Below are experts of layer 2 (counted from 0) of a mixture-of-experts language model. Rows are named router (the router's row for the expert), down (a neuron's output weights, with its number) and show model dimensions 48-95. Each number is 128 + 32 x the weight over its row's rms, rounded and kept within 0 to 255.
After each expert's rows: "comes before" lists some tokens at least twice as common just after its tokens as in all text. This comes from a sample of Wikipedia text that the model never trained on. Tokens count by the router's weight.

# expert 15
router [ 67  97  87 169 119 100 103 127 123 142 128 133 148 185 122 116 114 140 146 120 150  94 105 144 115 155  93 141 139 150  75 103 167 124 126  80 140  96  74 187  98 138 104 106 180 165  85 140]
down0 [111 104  79 127 115 102  99 124 135 112  73 175 167 172 116  90 130 111 201 161  90 167  77  89 107 109 198 152 171 148 100 112 120 162 109  76 131 188 164 166  92 104 115 158 132 164 153  83]
down1 [107 113 121 167  75 151 122 118  88 133  81 161 119 154 113 152 107 148 165  83 123 139 103  87  65 153 159 110 115 122 140 136 183 107 133 122 112 141  87 123 142 120 129 116 115  98 135 168]
comes before: " of", ":", " in", "\n", " to", " /"

# expert 107
router [103 110 113 132 180  90  92 110 160 162 118 149 136 194 104  93  89 101  94 106  68 149 103 140 117 133 100 148 151 155  98 114 142 119  79 105  57  95 102 143 148 135 107  83 122  79  78 130]
down0 [106 159  90 152 116 105  86 136 126 154 107 129 160 141 119 134 158 154 169 154 154 154 149 162  63 205  75  88  96 148 145 153 103 160 129 139 114 208 127 136 166  98 133 122 179 187  87 113]
down1 [ 87 129 108 169 145 100  94 134 160 108 142 186 153 127  41 112 159 109 224 140 170 119 127 162 110 183 123 141 114 155 135 127 105 124 130 102 156 169 157 166  59 128 103 135 185 133 128  98]
comes before: " |", "4", "9", "7", "8", "3"

# expert 63
router [107 116 102 120 171  91 104  94 136 164  94 146 128 180 111 117 109 114  86 110  72 134  98 135 103 131 104 123 129 155 100  91 146 116  91  90  71 110  72 144 127 143 125 100 129 105 101 133]
down0 [103 164  61 129 111  71 114 135 153 140 136  62 121 144 119 148 149  86 136  94  89 142  99 200 128  78 121 114 105 145 134  88 120 182 138 171  99 153 138 131 179 130  98 169  95  96 151 107]
down1 [217 116 166  96  95  84 174 165 158 144 133 145  83  79 118 100 136 126  66 153  87 164 143 119 135 152 140 153 132 111 102 152 178 146 126  92 104  87 108 175 148 136  99 106  85 109 159  96]
comes before: " |", ".", ",", "–", "7", "9"

# expert 68
router [113  92  78 177 144 113 146 151 174 135 148 163 130 118 139 119 116 122 122  91 102 151 106 149  84 188 118 126 137 180  85 119 146  99  95  94 106  67  56 160 108 144 143 117 136 150  62 141]
down0 [103  62  94 110 156 148 132 118  83 122 205 125  82 134 190 159 100 127 124 172 114 131 159 126 164 122 161 125 142 108  78 136 101 189  86 136 146 114 124  92 137 141 188 169 150 159 150 119]
down1 [ 86 164 122 155 103 173 184 107  54 124 179 154 137 137 148 178 150 119 125 132  99  96 136 131 157 210 117 134  75  96 143 160 144 165 122  68 189 109 155  98 154 158 141 173 115 139 118 107]
comes before: " of", ",", " in", ":", ".", " and"

# expert 188
router [107  83  89 119 124  93 106  98 166 164 128 160 169 157  83 112  78 137 162 110 100 138  77 127  86 180 104 111  97 174  75  94 132  96  99  95 110  99 110 127  65 117 102 115 179 131  80 111]
down0 [133 154 121 163 189  86  64 169 132 144 100  81 154  98 121 152 142 122 192 114  98  84 140 168 189 125 197 170 130 200 110 136 151 143 147  96 101  96 147 165  74 135  91 151 124 126 193 182]
down1 [129 116 136 162 148 106  99 163 133  89 120 131 108 118 104 112 127 116 146 164 130 109 171 118 153 128 175 153 141 151 155 196 148 128 133  57 152  96 129 160 128 122  76 148 147  55 145 187]
comes before: "20", "0", "1", "19", " -", "2"

# expert 126
router [120 111  82 151 178 125  95 127 176 176 129 141 148 172  64 117  93  85 168 124 121 188  69 169  86 137 136  94 102 160  96 121 149  70 125 107  79 106  98 187 153 124 106  65 136 146 139 109]
down0 [113  82 150 164 108  75 107 188 105 113 112  94 143  77 159 145 103 120 118 146 136 168 176  88 168 137  83 136 121 119 131 196 125 131 117  93 133 180  55 168 163 104  84 109 187 128  80 124]
down1 [149 102 155 168 127 176 100 220 120 132 149 200 159 101 124 123 106 102 107 124 158  99 165 109 113  90 145 130 107  53 131 163 159  68 155 110  88 124 130  98 118 139 114 105 137 108 115  90]
comes before: " the", "ess", "'s", "ten", "ated", "ates"

# expert 46
router [106 112 106 119 128  77 120 100 132 171 130 162 159 201  71 124 104 112 134 101 112 165  90 151  79 153  86 131 103 145  99  94 148  85  87 103 100  94  93 137  82 126 132 104 166 139  76 143]
down0 [125  77  99 147 146 127 181  67  78  82 128 104 119 135  90  91  54 146 113 120 129 172 202  90 121 116  92 137  99  89 121  93 146 217 210 131 153 132 127 139 100  58 102  91 141  75 111 112]
down1 [136 151 119 240 156 107 112 172 106 148 170 102 115 112 119 147 112 128  75 124 141 103 154  97 163 127 165 134 152 182  95 171 137 115  92  92 135 162  73  90 124 127 148 112  68  89 153 143]
comes before: "20", "19", "18", "1", " |", "17"

# expert 14
router [112 116 114 117 145  67  87 118 151 140  99 147 102 159  97 101 121  95  89 111  86 154 101 161  98 128 114 130  73 161 103 101 139 101  97 115  68 106 100 146 120 136  96 118 143  87 104 135]
down0 [133 147  99 104 144 162  76  88  97 103 129 144  69 137 136 170 164 121  82 133  54 140 166 116  88  50 178  50 137  67 125 109 132 140  71 135 128 163  94 145 136 137 126  93 140 159 124 132]
down1 [ 73 152 120 107 117  79 108 133 135 102 108 132  96 117 116 179 157 101 108 147  98 129 203 176 114 129 145 103 113 119 103 160  71 173 136 199 167 132  65 117 122 159 195  77 158  92 154 178]
comes before: " |", ".", "8", "0", "7", "6"

# expert 36
router [100 113  41 167 131  78 108 142 151 140 112 148 132 171  95 109  70 115 117  83 120 123 124 135 100 167 122 145 119 138  71 117 173  81  69  65 104 130  65 168 126 175  80 158 116 112 136 149]
down0 [108 115 122  73  76 114 150 114  72 102 105 156 159 162 135 122 137 129 171 167 101 138 119 167 144  98 126  86 114  81 134 170 136 143 115 111 147 128 220 132 142 134 143 155  58 127  32 132]
down1 [ 80 134  99 119 165 188 152 187 157 140  92 174  80 113 148 101 112 136 101 138 122  98 113 118 157  48 166 126 137 106  88 147  58 133 138 124 115 142 161 120 109 144  73 130 104 142 103 126]
comes before: ",", "ly", "s", " of", " (", " and"

# expert 76
router [120  72  97 157 149 125  84 111 156 139 141 118 174 189 116  90  99  76 108 100 107 115  89 162  97 188  64 165  91 171  75  96 144  96 111  69  83 109  69 123  89 127  84  99 157 118 100 152]
down0 [159  98 186 222 165 151 111 117 119 101  73 174 104 110 144 108 126 116 157 134 218 152 118 160 138  46  87  76 117 146 107 170  80 127 160 127 115 184 113 141 126 117  83  90  36 122 144 109]
down1 [ 83 103  92 130 182 164 131 150 134  92 147 134 115 182  89  80 100 139 121  97 126 196 133 106 118 119 109 154 152 167 217 145 125 144  92 130  98 140 165 186 106 158 107 108 108 119  94  51]
comes before: " The", " He", " In", " It", " the", " and"

# expert 82
router [126  96  96 155 179 127  97 107 132 167 117 136 167 149  82 126  89 117  77 108 139 159  67 189  86 189  85 162  83 128 101  94 160 111 141  72 115 117  70 153 142 130 103  94 133 127 126 143]
down0 [117 144 152 106 151  76 104 121 132  74  89 122  78 138  70 121 139  70 177 123  99 196 125 162  89 127 121 105 141 103 129 174 147  72 170  95 142 131 132 149  85  66 137 132 169 177  83 160]
down1 [144 139 167 132 146 179 108 115 142 140 106 107 144 182  54  78 151 110 191 146 116  99 132  84 108 118  91  97 108  68 144 101 135 121 140 186  84  64 178 158 149 161  73 117  84 123 134 117]
comes before: " and", " the", " which", " but", " a", " M"

# expert 29
router [ 88  56  53 142 193 103  96  99 131 136 130 190 151 162  87 100  86 104 135 140 121 161 123 137 103 127  82 147 130 181 114  77 184 128 112  82  84 132  88 126 116 150 137  88 145 117  88 159]
down0 [163  86 139 127 127 217 166 162 177 103 104 114 126 148 207 175 145  80 128  95  87 116  86  98 157 101  70 114 111 154  99  72 111 153 113 136 174 160 102  92  94 132 149 124  93 142 145 100]
down1 [158 120 154 181 158 157  75 170 158 114 103 126 103 102 161 144 149 145 122 115 211 115 131  92 102 145 103 117 159  59 115 122 189 134 101 111 122 163 126 133 140 134  75  95  87 135 213 184]
comes before: ",", "a", " (", "\n", "|", "i"

# expert 18
router [118 121 109 160 173 123  81 130 167 115  86 144 153 197  95 115  79  91 135 110 121 111  96 178  96 177  84 138  52 109  71 130 219 125 123  79  94 118 105 168 155 120 121  82 157 146  90 113]
down0 [143 110 138 191  86 148 117 127 107 140 154 176 133  87 120 155 124  82 151 138 135 170 139 101 150 110 111 185 102 138 123  69 140 115  96 100 182 171  94 103 107 108  35 126 129 142 110  88]
down1 [157 149 182 152 112 128 170 114 152 135 104 173 124 164 131 138 146 112 103 135 149 168 146  76 170 136 153  89 159 139 192  93 108  76 122 150 154 201  64  98 177 142  79 156 148 164 114 111]
comes before: " the", "ary", "g", " a", " M", "n"

# expert 132
router [117 109  85 169 169 103 125 139 166 172 137 138 118 167 116 125 105 121 123  70 105 136 115 150  99 161  94  99 118 132 123 126 216 126  86  53 117  95  61 159 122 162 118 118 115 186 102 152]
down0 [185 115 155 157 135 179  98 181 156  96 116 184 140 152 137 152 120 124  47 157 148 105 133 104 125  71 140  81 160 104 113 123 113  96 131 135  55 155 160 107 127  95 146 137 118 126 142 132]
down1 [136 143 143 136  53 157  89  84 170 112 112 105  97 115  90  82 151 126 126 117 148 102 163  61 130 107 139 126 219 156 116  85 192 116 105 141 122 145  85 110 162 112 183 128 162 137 118 143]
comes before: " of", ",", " in", " and", " to", "."

# expert 180
router [116 108 117 154 117 102 109 118 147 175 124 145 171 181 124  84  84 120 151  89 111 125 110 182  75 229 132 146  83 141  99 122 120  84 117  84  53 113  93 129  86 139 116 104 134 139 117 128]
down0 [113 140 166 133  65 165 114 160 125 169 115 164 101 139  98 124 152  93 155 126 183  94 115 114 105 149 146 112  78  63 116  52 167 115 174 135 103 130 138 147 179 111 109 124 123  72 125 185]
down1 [153 130 110  85 110 108 153 116 116 128 127 118 135 158 113 124 122 115 109  82 160 133 171 153 147 136 135 113 150 105  83  95 143 156 162 120 163 185 111 173 130 155 120 106 164 150 119 133]
comes before: " The", " been", " he", " the", " He", " In"

# expert 16
router [103 123 116 133 138  69 100  75 158 148 128 157 137 160  79 100  90 113 114 106 100 122 102 139 112 135 121 134 104 174  90  97 166 105  76  77  79  85  88 143 127 143 118  94 121 126 107 132]
down0 [ 68 123 164 138 119 170 103 127 127 150 147 114  87 110 177 186 122 153 208 159 139 101 163 172  86 113 159 138 194 139 144 154  82 174 147 104  95 175 148 116 147 125 131 157 134 128 165 152]
down1 [126 123 175 116  83 117 101 121 138 112  88 139 145 182  76 129 112 119  90 100 166  96  96  88 122 120 134 107 149  99 111 160 136 111 103 153 179 211 130 142  91  62 114 120  81 186 117  72]
comes before: " |", "–", ".", ";", ",", " |\n"

# expert 67
router [ 68  80 130 158 124 112 115 134 171 172 132 133 148 161 129 100 107  63 123  94  72 108  82 184 103 197  79 158  94 150 110  96 136  94 120  79  70 107  72 139 107 119 113 100 154 148  93 127]
down0 [ 84 126 147  56 169  91 128 141 169 102 123  58 109  45 118 150 132 121 183  88 172 128  83 112 167 129 145 127 153 115  85 108  89 144 108  84 150 137 145 179  58 160 100 129  79 126 123 143]
down1 [129 182  82  64 118 137 122 140 121 117 144 141 117 111  47 104 148 114 121 110 130  84 109  83  81 141 148 156 157 188 129  87 104 177  98 141 120 104 121 162 142 173 154 141  52 141 185 188]
comes before: " The", " He", " In", " It", "5", "6"

# expert 146
router [107  87 123 171 115 106  99 160 160 183 108 155 136 179  95 102  95 130 144 130 106 125  89 170 103 182  79 116 119 126  74  79 174 103 143 101 125 122  75 152 123 111  89 134 167 171  78 102]
down0 [136 185 125 127 167 207 129 136 136 163 162 121 145 131 151 136 103 132 159  89 152 128 128  87 167 129  97 133  57 153 171 174 165 140 114 154  95 123 157  50 110 155  91 123 115  75 101 154]
down1 [123 131 141  84 157  58 155 163 108 184 121 120 130 106 180 154 139 142 115 128 104 187  80 102 171  99 139  85  94 153 106 106 107 126 116 100  64 125 146 141 172 120 145 113 154 119  86 208]
comes before: " ", " /", "il", "ain", "he", "ime"

# expert 24
router [ 92  77  52 130 158 127  89 133 142 119 147 139 122 119  72 117 103  93  82  98 102 166 143 190  93 141 103 155 141 143  94  89 181  89 129  88 100 133  89 169  73 130  85 127 132 118  70 132]
down0 [190  83 128 120 119 149  98 125 113 131 141 123 126 140 117 137 155  99  83 114 137 131 133 100  94 164  51 126  79 115  45 112  68 144  80 109 122 106 147 119 147  91 144 142  94 124 187  83]
down1 [101 186 108 133 176 117 136  96 134 171 103 133 122 146 111 174 164 139 140 118  60 163 144 103 111 104 118 140 137 157 157 126 141 149 134 136 128 128 111 149 138 122  92 116 123  93 100 139]
comes before: ",", "s", " (", "\n", " and", "a"

# expert 55
router [ 70 113 118 149 110 118 125 122 173 169  85 146 127 153 135  80  73 119  79 110  86 145 100 127 111 129 106 119  76 146  79 142 182 118  85  91 113 118  82 127  87 146  73  56 141 132 112 125]
down0 [153 114  40 190 110  34  99 134 123 131  95 118 118  92 140  96  70  67 173 137 124 159 149 100 122 105 134 121 125 171 148 131 111 141 136 124 150  90 136 135 150 122  37 151 118 113 192 114]
down1 [135  88 106 163 163 148 170  85 148 149  85 136 147 110 165 112 137 113 151 131 121 109 120  87 150  81 165 134 138 168 111 116 142 138 106 164 103 126  75 156 107 150 119  78 119  53 132 121]
comes before: "ased", "op", " |", "ed", "s", "–"